{
  "d_model": 192,
  "n_experts": 64,
  "moe_layers": [0, 1, 2, 3, 4, 5, 6, 7],
  "router_score": "softmax",
  "routed_scale": 1.0,
  "balance_bias": false,
  "groups_per_token": 3,
  "lr_router": 0.00114,
  "vocab_size": 32768,
  "norm": "rmsnorm",
  "optimizer": "cautious_adamw",
  "lr": 0.002,
  "seq_len": 256,
  "steps": 6917,
  "dataset": "wikipedia_en"
}
Below are experts of layer 4 (counted from 0) of a mixture-of-experts language model. Rows are named router (the router's row for the expert), up (a neuron's input weights, with its number), down (a neuron's output weights, with its number) and show model dimensions 0-47. Each number is 50 + 10 x the weight over its row's rms, rounded and kept within 0 to 99.
After each expert's rows: "gets" lists some tokens that make up at least twice as much of what it gets as of all text; "comes before" lists some tokens at least twice as common just after its tokens as in all text. This comes from a sample of Wikipedia text that the model never trained on. Tokens count by the router's weight.

# expert 55
router:40 37 49 43 65 55 68 54 47 50 19 60 30 58 60 56 58 51 58 38 56 52 48 51 55 49 53 49 45 36 67 55 35 50 47 76 33 32 35 42 48 49 56 44 55 40 52 42
up0:57 44 46 32 43 51 38 49 62 35 50 34 70 58 39 56 52 52 52 53 47 71 51 43 54 57 60 38 42 49 48 72 44 83 56 50 41 60 56 41 39 63 43 49 49 60 39 53
down0:53 61 36 44 38 51 58 69 64 57 47 29 40 47 59 40 48 42 39 50 48 69 44 59 52 39 57 38 61 69 46 45 56 48 48 48 47 41 50 54 39 58 59 63 59 37 62 52
up1:65 57 49 56 57 52 45 33 43 69 72 54 72 53 45 37 61 59 44 44 53 39 57 42 62 70 57 45 49 48 54 49 47 59 50 59 47 34 47 72 49 44 65 42 37 39 50 34
down1:68 63 48 59 46 20 48 48 44 41 59 57 52 55 62 47 40 47 49 34 49 69 51 59 27 57 30 47 53 60 49 50 60 53 50 34 47 48 42 42 48 49 53 48 44 52 54 58
gets: ".", " which", " It", " it", ").", " This"
comes before: "\n", " The", " is", " He", " was", " It"

# expert 21
router:41 51 39 50 57 46 39 43 55 54 65 65 47 66 47 55 25 45 39 35 38 38 40 56 35 50 46 58 67 53 56 46 49 52 73 56 46 48 48 46 63 49 41 60 52 50 45 42
up0:44 62 47 63 46 43 49 38 50 35 55 40 46 72 55 53 50 60 52 59 54 40 43 53 40 38 51 58 41 47 68 38 55 23 51 47 50 45 62 53 53 58 45 61 44 33 54 48
down0:36 43 54 39 52 29 41 55 48 38 65 53 51 51 55 47 40 68 46 43 69 42 42 47 59 40 37 44 53 45 31 55 44 41 58 54 59 64 57 47 58 57 45 55 63 59 58 54
up1:73 39 41 61 49 53 50 59 37 52 51 53 62 65 43 44 57 52 56 41 50 39 59 56 73 70 61 71 48 63 52 72 55 58 52 42 42 50 47 56 52 53 57 39 59 71 36 46
down1:50 57 40 56 47 38 56 48 44 54 48 39 64 30 74 72 68 53 25 50 52 59 48 40 56 47 35 64 50 65 47 51 58 30 39 65 53 35 55 61 39 50 44 41 27 54 42 55
gets: "\n", "==", "===", "″", "====", "′"
comes before: "-", "=", "==", "The", "See", "Personal"

# expert 7
router:69 46 48 48 74 43 50 52 55 52 67 28 55 52 54 62 54 43 49 60 45 41 44 60 39 59 54 52 43 50 35 51 49 48 56 49 63 50 50 44 73 52 52 55 56 45 47 61
up0:52 58 36 39 53 49 65 44 60 55 42 32 51 64 42 44 53 57 53 53 76 48 48 42 58 39 58 32 50 68 41 52 40 50 46 48 32 53 57 41 43 34 54 61 61 59 41 53
down0:51 38 45 50 63 39 53 65 54 52 54 39 47 46 42 65 54 44 42 53 55 54 48 40 54 47 52 36 49 35 45 35 70 53 51 43 38 42 50 52 58 58 44 44 50 28 46 52
up1:53 49 53 49 47 59 50 37 44 61 41 70 48 48 49 40 53 58 39 47 52 37 41 55 51 42 44 47 64 55 46 51 51 76 45 53 27 58 66 61 51 56 59 72 57 55 46 40
down1:55 59 57 49 47 44 51 63 51 44 36 46 56 47 46 48 59 50 45 41 43 47 74 38 60 32 39 53 63 54 49 62 58 46 35 44 51 70 54 58 67 56 52 53 38 55 65 68
gets: " and", " of", " or", " &", " with", " than"
comes before: " the", " a", " his", " other", " its", " was"

# expert 16
router:68 40 39 63 49 53 73 55 52 55 46 50 55 57 50 58 33 45 49 21 26 56 56 41 51 44 39 58 46 55 49 69 50 49 41 64 49 46 55 62 60 50 49 49 35 47 54 42
up0:61 64 33 51 50 43 52 63 55 30 38 64 28 41 47 36 53 47 45 49 35 41 52 50 50 54 60 44 47 38 37 30 57 55 45 59 62 56 37 54 50 54 32 55 52 66 58 48
down0:48 68 45 58 44 60 60 49 57 49 37 43 52 51 50 55 31 57 44 42 58 35 56 57 40 37 49 80 52 60 53 52 64 61 40 46 55 49 57 32 61 47 53 41 37 54 57 43
up1:54 45 47 21 51 48 48 40 52 54 52 70 56 61 58 55 50 46 55 46 44 21 52 39 28 59 40 61 45 45 64 54 64 57 54 54 62 54 47 40 44 47 56 42 66 58 43 54
down1:51 41 60 50 47 56 46 47 46 41 67 60 57 57 66 50 67 59 43 65 43 56 64 61 48 45 56 57 64 53 57 41 44 47 48 50 57 53 39 42 39 56 54 50 60 36 59 57
gets: ")", "\n ", "\"", "2", " Cup", " Representatives"
comes before: "\n", " |", " (", " -", " –", "\n "

# expert 61
router:41 41 72 74 43 34 52 55 41 48 56 40 67 45 56 51 61 59 51 48 45 76 40 47 62 50 67 51 52 59 53 45 55 47 49 42 43 45 48 47 38 50 53 45 38 45 45 44
up0:45 52 46 69 43 58 40 48 63 34 39 45 24 51 27 58 58 38 48 58 47 46 59 66 56 46 56 45 63 33 56 62 53 52 58 59 53 41 66 50 55 47 56 54 43 54 52 57
down0:41 47 53 46 50 53 57 66 57 48 37 69 50 41 54 51 49 44 39 68 60 46 38 43 43 52 32 56 56 33 56 58 51 42 53 44 71 42 44 43 40 39 52 57 28 49 34 57
up1:42 47 37 55 48 53 46 56 44 56 54 47 64 66 52 45 64 74 47 52 60 46 36 57 44 38 47 52 39 66 54 34 62 55 37 53 51 30 59 49 27 45 53 43 35 67 50 48
down1:47 65 43 67 57 67 48 63 46 53 44 48 47 56 58 51 48 51 53 61 44 58 45 41 47 44 41 54 33 54 48 47 59 69 52 37 38 57 55 27 47 66 58 47 46 39 56 62
gets: ",", " March", " September", " January", " May", " August"
comes before: " to", " a", " 2025", " in", " 2023", " 2013"

# expert 28
router:59 37 58 67 66 40 52 47 56 56 53 62 47 50 49 59 69 52 38 66 45 53 55 55 55 50 50 61 60 52 46 52 53 53 43 37 29 47 41 32 46 53 51 39 47 51 53 44
up0:47 64 40 59 63 59 50 47 53 57 60 60 39 51 47 38 41 30 36 46 54 55 62 20 60 48 63 44 46 45 53 46 56 40 52 56 43 71 46 51 40 58 37 58 41 38 62 53
down0:39 74 43 42 55 47 33 50 33 44 55 55 28 53 52 35 40 24 45 41 58 49 39 38 51 44 64 64 46 48 54 48 49 45 50 66 41 51 53 54 57 50 54 58 49 39 44 53
up1:40 66 50 57 46 35 55 55 47 55 48 40 47 38 30 67 42 46 53 52 47 59 35 40 44 52 48 67 43 39 61 52 66 49 28 63 35 51 54 45 36 59 62 47 40 55 62 54
down1:68 44 41 51 41 49 62 54 49 55 57 56 55 33 29 46 46 44 39 51 43 63 41 37 46 47 55 50 43 56 57 54 44 51 41 37 49 46 46 50 45 39 47 52 43 62 56 45
gets: " to", " in", " of", " on", " from", " at"
comes before: " the", " a", " be", " his", " their", " its"

# expert 20
router:49 30 47 51 26 42 51 40 60 58 42 29 64 59 64 69 29 69 65 64 49 54 41 35 53 44 43 54 51 50 56 50 54 45 41 44 60 54 59 61 43 48 61 61 21 57 39 46
up0:65 52 49 43 56 50 50 55 67 42 56 56 36 48 55 30 46 38 43 47 46 46 53 58 67 50 51 27 30 44 55 47 34 71 60 55 75 63 48 42 47 50 43 48 51 46 64 57
down0:49 49 48 47 48 63 64 48 51 51 57 45 54 39 43 39 60 42 52 32 48 59 60 45 62 56 57 37 54 40 53 61 59 46 42 54 61 37 50 51 47 45 53 44 56 52 42 45
up1:55 48 44 45 53 45 64 62 43 40 51 51 38 48 45 48 61 62 57 56 46 47 58 50 37 36 56 46 61 62 48 73 51 71 48 38 46 49 47 49 60 45 49 63 47 53 35 68
down1:42 49 57 46 52 31 57 40 44 51 70 42 42 39 71 56 41 45 53 59 58 55 38 69 52 46 45 58 58 61 53 51 41 27 44 68 42 65 53 54 58 53 57 74 48 61 54 45
gets: " 1", "°", " 16", "1", " 15", " 17"
comes before: ".", "th", "-", ":", "–", "%"

# expert 22
router:62 31 54 43 50 45 39 54 27 53 57 47 31 52 57 56 68 48 35 16 53 47 52 50 43 51 44 55 60 33 47 47 49 46 38 58 36 52 44 36 63 52 31 50 30 48 52 57
up0:50 54 57 45 54 50 48 39 52 57 63 62 49 69 51 39 34 63 54 60 48 58 60 53 51 44 56 46 44 46 62 72 60 60 60 59 48 59 66 42 47 55 48 33 64 43 65 64
down0:49 47 55 55 46 53 62 57 47 44 37 36 39 61 42 50 45 72 52 59 49 41 54 59 40 56 39 65 59 67 49 60 50 28 54 38 38 33 60 40 50 50 41 48 51 41 63 58
up1:38 55 39 44 58 54 59 47 62 71 53 59 40 47 46 40 33 42 62 48 77 51 66 46 63 55 39 54 56 57 62 42 37 48 54 51 62 76 39 56 42 26 48 64 52 59 52 32
down1:39 40 52 40 75 55 57 52 58 50 58 39 47 48 43 47 48 39 49 24 65 53 30 50 34 50 36 45 53 54 56 64 41 50 69 36 62 48 23 59 57 64 33 73 46 45 51 51
gets: "\n", " while", " over", " than", " about", " However"
comes before: "|", "==", "===", "The", "In", "===="

# expert 46
router:43 28 50 40 33 70 49 53 61 60 53 33 67 66 50 70 41 42 57 52 62 51 64 40 41 39 54 73 53 61 59 41 62 41 38 50 45 57 55 59 52 48 48 47 25 50 42 39
up0:53 45 49 37 54 51 33 55 55 45 58 64 44 56 47 48 49 51 38 52 43 37 63 48 47 56 71 23 32 55 40 63 70 46 54 66 45 55 55 54 40 58 37 68 46 22 62 50
down0:42 79 64 49 35 40 47 37 55 55 50 51 36 58 45 45 48 26 45 71 61 55 47 53 51 50 52 53 49 55 28 50 44 64 46 64 41 45 49 62 53 40 40 46 62 66 43 52
up1:46 55 46 48 60 53 37 60 67 65 46 65 52 51 56 53 71 44 55 49 40 42 36 55 47 55 56 37 31 53 64 58 41 47 64 58 61 55 60 36 50 57 34 51 37 60 35 34
down1:47 38 70 61 52 50 61 39 67 51 80 53 37 45 58 44 48 55 68 61 62 59 45 51 38 56 50 56 34 52 50 43 55 50 63 55 38 55 72 56 46 55 49 51 63 45 33 56
gets: " 1", "1", " 2", "2", "5", "3"
comes before: " |", "%", ".", ",", "–", "th"

# expert 10
router:54 66 37 53 41 56 55 53 47 35 62 58 50 46 38 62 62 58 47 74 44 54 47 41 45 49 51 58 68 44 36 57 54 58 35 45 45 49 47 41 39 53 56 64 46 53 47 42
up0:66 52 36 36 31 39 60 64 52 45 66 50 27 59 67 50 41 53 44 49 48 47 50 47 60 55 47 51 48 60 34 45 37 45 75 57 27 32 43 40 39 46 47 58 51 41 33 50
down0:48 50 54 54 58 59 66 50 53 50 42 47 36 73 47 57 47 23 54 60 40 32 49 58 43 64 56 44 39 33 55 57 41 32 72 36 45 52 44 54 44 55 41 32 43 63 52 34
up1:57 67 55 35 60 63 32 52 59 55 34 56 56 47 55 57 59 53 49 57 50 60 52 48 56 62 52 30 57 69 73 42 56 45 72 50 38 56 72 57 52 43 38 45 45 56 52 56
down1:62 60 39 57 49 16 44 57 50 55 61 57 63 54 54 44 57 45 59 23 52 61 48 58 60 26 53 51 69 68 76 44 47 41 48 58 54 53 49 71 47 56 45 30 34 65 55 42
gets: " has", " had", " also", " is", " not", " was"
comes before: " been", " be", " not", " a", " have", " also"

# expert 13
router:59 26 41 62 51 54 50 49 53 49 50 43 40 51 61 59 26 39 75 49 55 56 48 39 44 43 50 50 47 32 53 57 58 36 27 53 53 45 44 41 49 63 64 38 44 70 57 55
up0:57 42 50 55 40 42 58 37 52 61 60 31 43 46 51 54 44 53 56 51 38 43 27 56 44 61 33 59 49 36 58 67 50 73 45 61 58 61 56 75 47 59 41 51 53 49 53 38
down0:42 29 47 52 42 49 33 59 47 76 36 39 57 67 39 35 57 62 23 46 59 42 50 42 36 61 54 51 54 35 51 50 35 40 42 49 66 46 62 52 49 51 64 58 46 57 49 53
up1:51 42 45 46 43 43 54 55 73 40 54 64 56 48 38 59 57 62 43 55 39 57 56 72 51 47 59 53 58 49 62 24 65 36 43 52 66 50 64 35 37 61 64 47 56 38 71 37
down1:50 52 48 52 48 43 64 47 43 39 44 53 69 48 70 36 54 60 51 49 77 44 53 47 56 39 68 56 47 61 65 50 61 38 51 46 49 51 56 53 48 58 57 51 59 38 63 45
gets: " 1", "|", " 2", " 3", " 4", " Team"
comes before: " |", ".", ":", "==", " life", " =="

# expert 17
router:51 25 49 47 52 32 36 55 54 43 55 52 54 65 60 49 70 44 43 59 49 50 51 49 56 35 51 44 47 48 48 56 49 61 44 73 38 47 36 50 50 51 46 47 50 49 35 61
up0:67 42 48 43 32 72 44 53 49 58 71 53 64 50 53 67 47 46 54 42 41 57 62 62 68 50 51 59 39 68 33 49 58 43 37 50 59 56 48 70 66 52 52 50 70 57 63 41
down0:42 48 62 42 46 41 60 23 59 51 59 52 44 50 60 52 62 48 51 57 55 45 54 58 52 39 49 66 31 52 68 43 53 42 64 57 54 42 46 68 56 54 62 68 41 48 57 49
up1:47 60 47 68 57 51 41 22 46 52 41 47 45 30 56 53 65 52 39 39 69 41 63 43 40 49 45 46 55 47 69 51 61 43 42 64 52 42 50 65 52 27 54 64 45 69 57 53
down1:64 58 45 42 50 44 59 41 42 43 50 49 57 26 45 37 61 49 29 33 57 52 30 73 59 38 51 41 33 41 63 35 51 34 54 46 44 58 39 46 39 55 31 49 53 37 45 59
gets: " |", ";", " including", ");", " include", " as"
comes before: " ", "\n", " 1", " Candidate", " 0", " 2"

# expert 29
router:55 22 61 52 34 50 50 44 52 55 45 55 59 52 52 47 79 52 44 69 52 60 53 44 59 57 56 54 52 52 52 34 50 57 59 49 43 46 36 25 42 54 47 46 41 43 50 44
up0:55 58 31 83 66 47 55 56 56 36 55 56 44 37 36 46 50 53 48 56 45 49 54 46 37 43 50 29 62 41 39 53 45 57 62 47 56 58 75 51 45 54 59 49 42 60 29 38
down0:51 53 38 56 55 45 56 41 49 52 60 65 50 52 46 57 58 46 28 52 54 43 35 67 45 30 42 47 44 36 43 67 57 40 51 46 22 55 55 34 72 42 46 57 43 68 52 59
up1:60 41 58 54 40 61 67 44 55 44 60 49 64 70 46 56 46 48 30 51 33 47 27 47 40 46 49 46 50 55 49 45 60 33 45 43 69 52 81 43 40 47 55 52 60 57 52 47
down1:54 38 62 44 59 54 57 54 47 48 64 55 39 52 50 63 51 32 37 65 43 41 43 59 49 51 63 55 61 44 61 51 40 54 49 46 56 49 57 32 54 46 57 45 67 46 64 65
gets: " in", " for", " on", " at", " with", " In"
comes before: " the", " a", " his", " her", " this", " their"

# expert 48
router:57 43 49 48 55 71 51 27 58 51 26 37 29 51 43 44 25 55 47 39 57 36 48 49 49 57 50 67 65 41 37 42 59 33 49 58 38 42 59 42 68 46 49 62 47 34 55 59
up0:50 48 29 59 34 51 59 41 38 43 43 53 45 31 52 45 53 48 58 40 53 54 52 57 40 51 59 62 53 54 37 43 28 38 36 51 53 26 55 36 48 57 55 47 45 62 40 41
down0:52 71 53 35 60 20 60 49 60 45 71 58 37 47 63 53 50 62 67 36 49 55 40 59 53 38 56 49 48 53 48 49 54 31 55 66 58 47 45 62 50 54 56 48 34 66 57 59
up1:52 47 52 42 45 43 43 59 57 59 77 42 64 49 58 64 58 42 52 52 42 53 53 55 50 45 59 50 36 43 57 53 30 59 50 65 37 61 43 41 63 59 57 57 40 35 45 58
down1:38 42 55 54 66 38 45 57 46 52 65 36 60 35 50 62 50 41 64 67 63 68 60 54 50 63 35 58 34 57 47 56 38 58 43 45 47 72 57 41 65 52 57 64 54 53 49 51
gets: "\n", " =", "==", " ==", "===", " ==="
comes before: "\n", "-", "|", "The", "In", "==="

# expert 60
router:57 51 56 59 26 43 58 61 44 57 44 38 52 55 55 35 49 48 50 50 41 61 32 40 52 44 54 40 20 57 43 51 47 51 29 60 31 62 38 55 49 45 54 57 38 50 42 40
up0:48 72 50 42 62 54 51 42 52 51 31 40 50 60 46 45 73 38 38 58 66 62 62 71 20 31 39 59 41 61 64 28 47 56 43 55 66 60 53 27 45 37 66 38 48 58 41 25
down0:39 57 64 44 70 53 51 49 41 50 51 47 37 54 51 59 42 44 53 48 59 32 59 59 68 45 53 61 64 43 37 48 54 52 45 42 55 40 60 38 56 41 55 45 42 44 63 66
up1:51 45 62 55 49 52 63 49 51 41 46 51 49 48 50 42 51 68 46 59 55 34 51 39 58 47 47 38 43 36 47 60 39 50 39 52 46 43 43 53 48 40 54 40 55 42 57 55
down1:52 50 60 62 51 51 57 51 55 39 49 40 36 64 38 51 31 56 50 33 48 42 40 55 45 47 46 48 45 42 35 48 46 49 43 49 49 61 31 40 38 58 60 76 52 35 58 49
gets: "|", " |", "N", "-", " 3", " 6"
comes before: "–", " |", " October", " September", " March", " August"

# expert 39
router:43 42 46 51 78 31 50 53 53 50 83 44 43 60 47 50 68 50 31 71 64 52 47 60 47 47 59 54 53 49 54 35 38 54 59 43 92 43 53 32 62 48 44 54 53 52 47 52
up0:56 59 53 73 43 68 55 51 51 61 44 32 72 63 52 51 42 47 56 50 45 32 69 54 58 50 59 59 59 74 53 53 46 57 61 34 52 65 48 64 50 44 50 50 58 29 45 54
down0:56 54 59 53 40 50 66 53 52 52 56 52 68 45 46 37 48 54 65 59 56 38 48 51 56 69 55 33 60 53 55 44 56 51 56 47 64 61 47 53 50 38 49 30 50 33 61 53
up1:62 50 49 47 45 44 56 57 58 55 52 49 41 48 50 48 48 55 43 54 50 58 52 56 49 37 55 56 55 52 43 52 45 35 43 48 52 56 64 34 50 53 51 48 47 52 45 44
down1:71 51 58 47 66 31 52 62 48 45 48 47 42 59 35 42 51 56 40 47 47 32 47 77 37 41 51 59 43 26 52 51 43 44 42 51 49 50 55 52 57 36 66 45 50 55 44 64
gets: ",", "),", "\",", ".,", "',", ",\""
comes before: " and", " which", " but", "000", " who", " including"

# expert 59
router:50 40 49 66 56 44 72 49 52 55 70 66 50 50 53 57 57 61 52 62 60 52 52 38 52 62 58 53 43 53 48 46 48 46 58 47 33 52 44 22 51 51 41 48 52 37 44 52
up0:40 43 57 56 43 59 43 49 52 52 46 64 54 48 30 38 58 57 54 54 36 45 35 52 55 50 50 33 56 61 56 52 61 46 57 68 62 58 64 55 40 46 42 58 49 54 67 27
down0:40 60 44 60 59 56 67 53 57 62 69 59 38 48 48 47 38 53 47 61 59 56 50 50 31 56 46 53 28 51 45 39 51 62 71 37 34 51 57 45 71 28 48 53 45 33 41 47
up1:53 43 48 46 58 53 57 68 62 47 61 39 51 49 42 55 72 49 46 56 67 37 58 49 49 51 51 48 65 47 31 36 55 52 37 48 74 65 50 56 73 49 61 39 53 53 55 43
down1:40 32 42 61 50 59 38 63 64 29 50 60 55 56 55 54 70 41 34 53 58 29 45 51 37 44 61 55 48 53 57 50 22 59 42 47 58 55 54 45 56 49 64 41 58 46 47 48
gets: " of", " as", " by", " with", " to", " for"
comes before: " the", " a", " his", " an", " well", " its"

# expert 45
router:52 54 62 50 60 28 57 58 52 58 64 44 45 53 54 44 71 53 48 55 86 59 49 65 39 44 49 54 61 36 39 32 42 61 56 40 63 53 52 34 55 54 60 49 46 43 45 45
up0:44 54 37 33 54 64 40 65 62 48 51 58 58 55 42 42 61 49 44 48 47 38 54 66 46 45 50 61 50 40 55 47 56 58 67 28 40 46 49 54 76 61 63 52 70 39 56 45
down0:40 56 38 65 63 44 52 55 51 48 61 57 45 34 49 56 57 41 47 60 69 53 50 51 50 54 50 42 66 42 37 72 62 56 32 40 60 46 51 41 46 47 47 46 48 41 46 56
up1:61 57 46 59 53 43 46 47 59 49 44 47 63 58 51 48 25 45 56 49 53 28 49 53 48 27 54 59 45 56 17 47 48 49 43 36 65 55 47 42 50 46 58 68 54 69 37 50
down1:42 44 45 40 51 37 48 30 44 38 56 55 64 31 32 57 52 68 53 66 28 40 61 46 44 53 52 63 47 52 53 43 46 58 66 38 53 43 42 52 50 50 40 57 62 47 45 58
gets: ",", " that", " but", " out", " because", " said"
comes before: " the", " he", " that", " to", " it", " a"

# expert 33
router:53 25 44 35 61 36 47 52 49 41 39 50 68 42 51 56 40 49 45 40 62 39 52 44 38 39 57 42 58 64 54 43 42 50 44 55 52 36 58 44 52 50 43 49 55 60 74 54
up0:71 65 74 56 40 66 41 38 58 55 62 38 59 38 40 42 62 56 57 57 50 51 49 46 45 43 70 44 34 63 54 47 33 51 38 36 43 61 46 53 60 38 50 44 37 48 41 36
down0:44 42 52 25 48 71 50 46 36 56 45 45 60 56 51 52 57 52 38 64 74 45 69 70 50 49 54 38 44 60 44 39 50 44 66 68 51 27 45 45 53 60 60 44 54 44 49 56
up1:42 56 46 59 49 62 52 46 52 46 50 68 54 62 53 53 45 29 51 60 56 66 55 40 32 31 34 44 35 33 47 48 65 32 45 52 45 57 51 32 54 59 60 48 51 29 30 49
down1:54 53 48 59 37 47 46 61 56 52 44 55 48 54 47 37 41 45 55 76 50 58 41 53 56 56 52 53 62 41 56 42 24 36 46 42 47 66 46 46 55 37 53 53 50 55 60 51
gets: "–", " (", " +", ".", " −", "-"
comes before: "0", "1", "2", "3", ".", "6"

# expert 49
router:40 53 47 47 46 53 62 52 36 33 53 65 40 38 54 55 50 42 42 27 46 64 70 57 66 63 51 44 41 57 64 56 41 68 62 64 29 43 52 47 54 50 58 41 30 47 61 49
up0:56 84 73 59 56 40 58 46 35 38 65 51 39 53 66 35 50 54 50 50 47 51 48 51 63 42 61 67 54 42 56 66 56 58 35 64 63 55 43 50 59 52 47 53 41 48 34 72
down0:67 50 56 57 52 39 58 51 53 61 42 47 34 53 57 45 51 29 65 38 53 41 48 54 52 59 52 46 60 53 48 64 43 63 44 58 44 30 50 50 51 48 47 55 42 47 61 52
up1:61 53 42 49 60 59 41 46 41 40 42 65 57 43 56 69 46 43 38 56 41 52 49 57 56 42 38 46 42 25 54 47 53 61 48 58 40 49 44 31 65 30 38 45 41 42 44 37
down1:50 67 79 51 52 53 64 62 52 53 36 44 48 41 57 50 61 42 69 36 47 33 64 39 52 59 40 45 34 60 56 41 52 42 48 56 56 67 48 68 72 62 48 63 42 41 53 68
gets: " |", " his", ";", " their", ":", " her"
comes before: " 0", " 1", " ", " 2", " 3", " —"

# expert 12
router:47 44 48 43 55 69 59 65 31 54 62 37 42 49 54 35 46 44 50 77 57 40 53 56 65 53 55 36 25 40 54 38 51 44 36 70 49 51 49 46 38 40 55 40 45 35 62 62
up0:61 59 53 38 46 58 49 51 33 55 60 53 55 67 60 55 53 53 51 51 65 46 57 39 43 46 55 58 61 43 66 45 34 67 39 50 43 43 46 44 54 43 65 45 51 52 52 39
down0:58 56 60 34 59 63 44 49 39 54 58 48 59 72 38 41 49 51 67 48 42 34 62 53 51 63 42 56 50 46 41 61 68 57 51 69 57 38 32 43 65 48 55 64 51 53 47 44
up1:29 57 58 57 38 44 34 43 58 43 64 46 57 40 48 50 61 48 58 47 65 43 49 18 59 50 48 51 48 51 47 71 51 77 65 42 58 58 58 37 52 67 37 43 55 70 56 44
down1:55 43 37 51 60 32 74 59 34 54 51 52 59 51 35 46 29 49 40 56 53 39 38 47 51 43 52 51 65 36 27 56 55 64 38 44 42 37 46 37 45 56 38 32 55 57 41 60
gets: " ", " 0", " 1", " 2", " —", " 3"
comes before: " |", ";", "–", " /", "N", "+"

# expert 54
router:56 62 24 53 73 41 55 55 57 49 37 44 51 51 55 58 65 52 32 45 51 52 39 54 54 51 47 60 58 54 62 51 50 53 46 57 69 38 52 36 49 57 47 52 48 41 46 49
up0:41 54 60 57 42 37 47 57 41 42 41 34 60 54 30 35 69 62 55 37 28 66 56 37 52 40 47 57 63 60 48 50 52 34 43 40 41 39 63 61 42 51 39 46 82 49 38 38
down0:53 45 48 60 40 62 49 62 56 50 56 45 44 72 40 59 73 57 51 47 59 59 53 58 50 50 34 57 64 31 51 47 46 70 52 58 57 42 61 43 53 35 55 58 51 49 44 48
up1:60 58 44 33 41 54 27 49 56 41 45 52 53 48 38 54 53 55 48 57 30 40 44 59 45 46 51 50 59 40 79 76 55 51 53 48 17 51 50 39 46 63 67 40 59 33 57 51
down1:45 41 55 46 45 70 48 39 61 48 67 54 30 70 62 41 49 46 40 47 63 47 33 45 52 46 48 45 61 52 50 50 68 42 60 46 51 44 47 37 45 47 60 42 47 31 82 60
gets: ".", ")", "\"", ").", ".\"", "\"."
comes before: "\n", " The", " In", " He", " It", " This"

# expert 6
router:49 31 61 51 39 25 72 43 64 45 33 40 54 38 62 46 67 50 40 26 55 58 42 34 51 42 58 41 40 53 43 46 46 56 46 72 60 48 56 40 49 48 67 44 46 53 52 34
up0:48 42 26 54 31 49 50 44 42 48 43 48 51 50 43 46 63 45 46 37 69 42 60 57 45 47 65 55 59 49 61 46 41 50 51 39 33 36 59 60 51 29 51 63 50 39 47 73
down0:58 36 43 38 58 46 72 63 55 37 51 38 57 58 45 58 55 24 72 42 43 51 40 60 47 64 50 56 38 44 56 50 47 48 50 38 35 53 41 53 51 44 50 35 52 40 54 45
up1:36 39 47 74 40 47 54 44 55 58 51 48 69 48 41 53 28 54 54 58 54 56 59 56 48 56 58 70 51 52 58 50 46 52 42 53 68 60 57 53 62 44 45 45 44 41 54 55
down1:62 49 61 48 31 51 59 52 60 42 48 52 62 51 37 73 46 47 32 42 55 53 47 63 51 58 59 41 45 48 44 59 59 45 57 46 49 34 64 39 55 50 67 53 45 42 46 52
gets: " |", ";", " –", " it", " -", " name"
comes before: "\n", " ", " —", " 1", " list", " \""